Weights of a small mixture-of-experts language model, trained from scratch on English Wikipedia: a sigmoid router, 7486 steps.
Below are experts of layer 7 (counted from 0) of a mixture-of-experts language model. Rows are named router (the router's row for the expert), gate (a neuron's input weights, with its number), up (a neuron's input weights, with its number), down (a neuron's output weights, with its number) and show model dimensions 80-159. Each number is 128 + 24 x the weight over its row's rms, rounded and kept within 0 to 255. Numbers have three digits each.
After each expert's rows: "comes before" lists some tokens at least twice as common just after its tokens as in all text. This comes from a sample of Wikipedia text that the model never trained on. Tokens count by the router's weight.

# expert 7
router:114137122133121111149138119138138129124173159144108115140137102106127112141178137116125099160112101153129107135089185132136121159168143111150128131122157140163097174143113118175132093134129131134102127170116155137100171092085162136134096131
gate1:139124104122098183112152127113164113135151150100154152121156140118169137155136126092105099120187128152152135129149151108148102142125085087101192112122117123141133095114120107149144121109122132175164129138118102148128147138110120178136134115
up1:147114094122135075123119103127141136142117121082114138127120136127108122116134136173143126128119150156124108131119132095152125119087127155148123154154098118153121103170147152104145152120120114109116118140141158113110118079153068149099118149
down1:121126142128136122160153071165104192121121091156139156106107094096133164134157096115137132146144152126137139073112204107166146123088162121184129121120120140117133153128111133152089130100132125118122115167128126113128093170144120097122159162
comes before: "| ", "|", "(", "201", "202", "200"

# expert 14
router:128126107130119165100124114148101120118095158158115144151152145144157087139174116112126163129161126178119133100064180128180152161144115092136113160098088143132143132169124153132163117100140145135123113137098157118127092120084144146100158108
gate1:159157135131099140112096160103119080100131153147097132154166117100167122143160140089145123115130115166138153078115117107147112144140106089112133104093104168153135096140154136148182120123086166180162132127083092178158117131126154152114144128
up1:111107161145147131157146117115138165140165112110179131144119138144114146110121108141112132153096110104124116190148146162080122127122157199134096116170148116121118165115144097137098114181143111112057104107155143121120152123141095081142093125
down1:131097131123129098136137114126130145106128116102126118122147116135114120134137118129108120139121134121118128139141255127133129141132152136151112119123131105109123137130126098117116142128144128118138155133138129122131149118136099102153128132
comes before: "- ", "\n", "The ", "\n\n", "In ", "=="

# expert 12
router:111110158114107128117168104163178133119155136157086123116139173113142070140159152150118139138123156123104134098132176124152154163123112078154103082112092122138114115131123128161121123119124161156138166096097132115111123164124162104141144100
gate1:136138135121119094115089126130176074097154114131142107121107127147116155158134187124146049121148131118111146116117145083169157106107106109135147107115113146141155098100110122112112079136101174107171175129124110138119116101111166100137119120
up1:119125126128148154124171105166118139112135125154146116146163099174140110102107123140137134152092109132145150133135136123122096188096147107128134114138163102123120116140118112132188119117117143095134192132131106151164072140139129143097128133
down1:131164115134141095094139169129161125146134118120142097133152126144186107102116137109144126137142089097104142135126137101107172150163173125110116148147126154127143149134110142153099047127153158126138115144128133117137144121135120156139138125
comes before: "the ", " ", "a ", "0 ", "his ", "be "

# expert 10
router:104136135132128121142113102165121142129144167160093135156134138137130127108182125151062131117075116118139138104102172079115127120104116135150091100126110139158126131151176161147144121120101127141143123141084111141099092139090120132102189109
gate1:134134142120098135118116157106157126134083141114069179151109131132150165134142110135110152107094156095138131116099145127119158112073169087154120131123144151155111091114137150154114070125083156121104124163074172140126124139119130136102077152
up1:096123133158126109091132119133119129197173129160115131140104118135121142168159125113134125113118130118151146089106123140142104127138112100156162117160133145188071155109132172156113128156117112129153119174130148158106144153141118143136113132
down1:147123081170088179139110139113130113122113134140100174123098139166126143105157117127112101114120100098133141104109159167086115092176164108125163100098128149162131119092117154132134110162154113110136158139138154119112146135137189122107155170
comes before: ", ", ". ", ": ", ".", "-", "ed "

# expert 2
router:161187138141138126132137134158100119114130114143083074133148108126159146115162113180160089109113148135082104120134200172154157110137081101181155137145130124132108145167090100116127114129152149127107149110153123107115163108103077134120124147
gate29:122122164107096133128137108129144134092106097101178059142190114122163156118150124132143104117100108170116094138158162139146093152144101110121173102122141109115142107087142113142131138077126161155108098120132113139112136088096106125138107104
up29:074117114104128102187106116107119111156137142190114177107113115135155115138132193125120202126128151105130150120135115093106123138139141109112150138120166116116164140145143088124130145159121145083145128130129147146102097141110174097188160136
down29:162107151113138134106113089125140162091133110123140083111152107124106173110151125132120113144136093144101111106092077114158124125119119088125156141120130120110159122101131084138096169120115138148116108133108094153156129120119092137154115113
comes before: "| ", "(", "|", "and ", "was ", "="

# expert 9
router:181134115122098093116113103148094121131100156119098139108113127114177126179116135117161122134135172125100087159153179151144129167111068115149115112108132124151146152138125104141120103128141081092081129142086130136150146125117137132179140156
gate1:160120105110093107116094135114180115140136149128128122122131152096159097125151113153127094157145147206154113139099146185157119121147126073114141115137127086142125089140152130159154148141113193118106154093129154152139085171123121115151122115
up1:134146117155116129120108098121101139098144116132153115135099147113038123117122099132138173088122143131104089171136133112093152132129156173124088091120130166148076163102123082115147147137120150158149112116130109109130123114142124121104153128
down1:151124123162123120131054114120170142101142113153105166106147118103133133132107131120119131164126123131120132118158117127105097077132113127116133146141137159055113142153137148147121127109160131143139144154116116114140119144138097137161137112
comes before: ", ", "s ", "\n", ". ", "\n\n", ") "

# expert 11
router:148100172117100151166157127166140103091126121127118117113120111117152121144151142128118170115126140131129101123094158124125148157131150135140089110161123141149129080127116107155165102105155115104086171146112097123112125109126143143167106153
gate1:115138136166128142206128120107147104081108142162121149150159154130134125111136100128140128135134131164128084133104138092158133154138130129111111167130141162162132160132129136103138169114135121153118106114090110163129141129097116151111101132
up1:129156123123174143144153145140133140111148120187119139121124178145132179103161115163131191117105087108125124143146128120095169120112078145140117133117103132131134117096105112132166128164100120149142132150122138131111123144130131105099132118
down1:148073111136111147116136195121129175127167095137179106118078093134149103129131151106107188129150135150140108158112130166148114121109138166108109112130129132172158106148128086133149126109142115126129079160100107136121142108108125119150109118
comes before: ".", "\n\n", ", ", "–", "\n", ","

# expert 6
router:173126152131066111170123147134129138126136137142152116117130078123118151124158172099104114150105105110173108117114190121163162185147176104164092096139124139129159102095107100133129112118121150108147153126109118097087123143119120105133135147
gate1:117112134128086113142104104144092134120131142173069136162087102154117143171120130135165177111149105103158129132122140164099098070156142123141121106091102163075139141122146126164129126124155096119096143147124120140132154161115175112145126146
up1:165116162156148147151143139135115107110135128098155132139148142133151176135109152098102120147144115110141164117133124090158088155103091092165120111158136139148120095112139114124135146100120120115089084172158128155162172148140128158120130123
down1:103127150127124092097145134130145130112124118113143119138170145141133096142142124126122136130158098129143120144148116112138131137134107125098104076174131102132094139099082132154158120162127098131134163129101131121120088125127125102140080154
comes before: "of ", "to ", "in ", "and ", "by ", "for "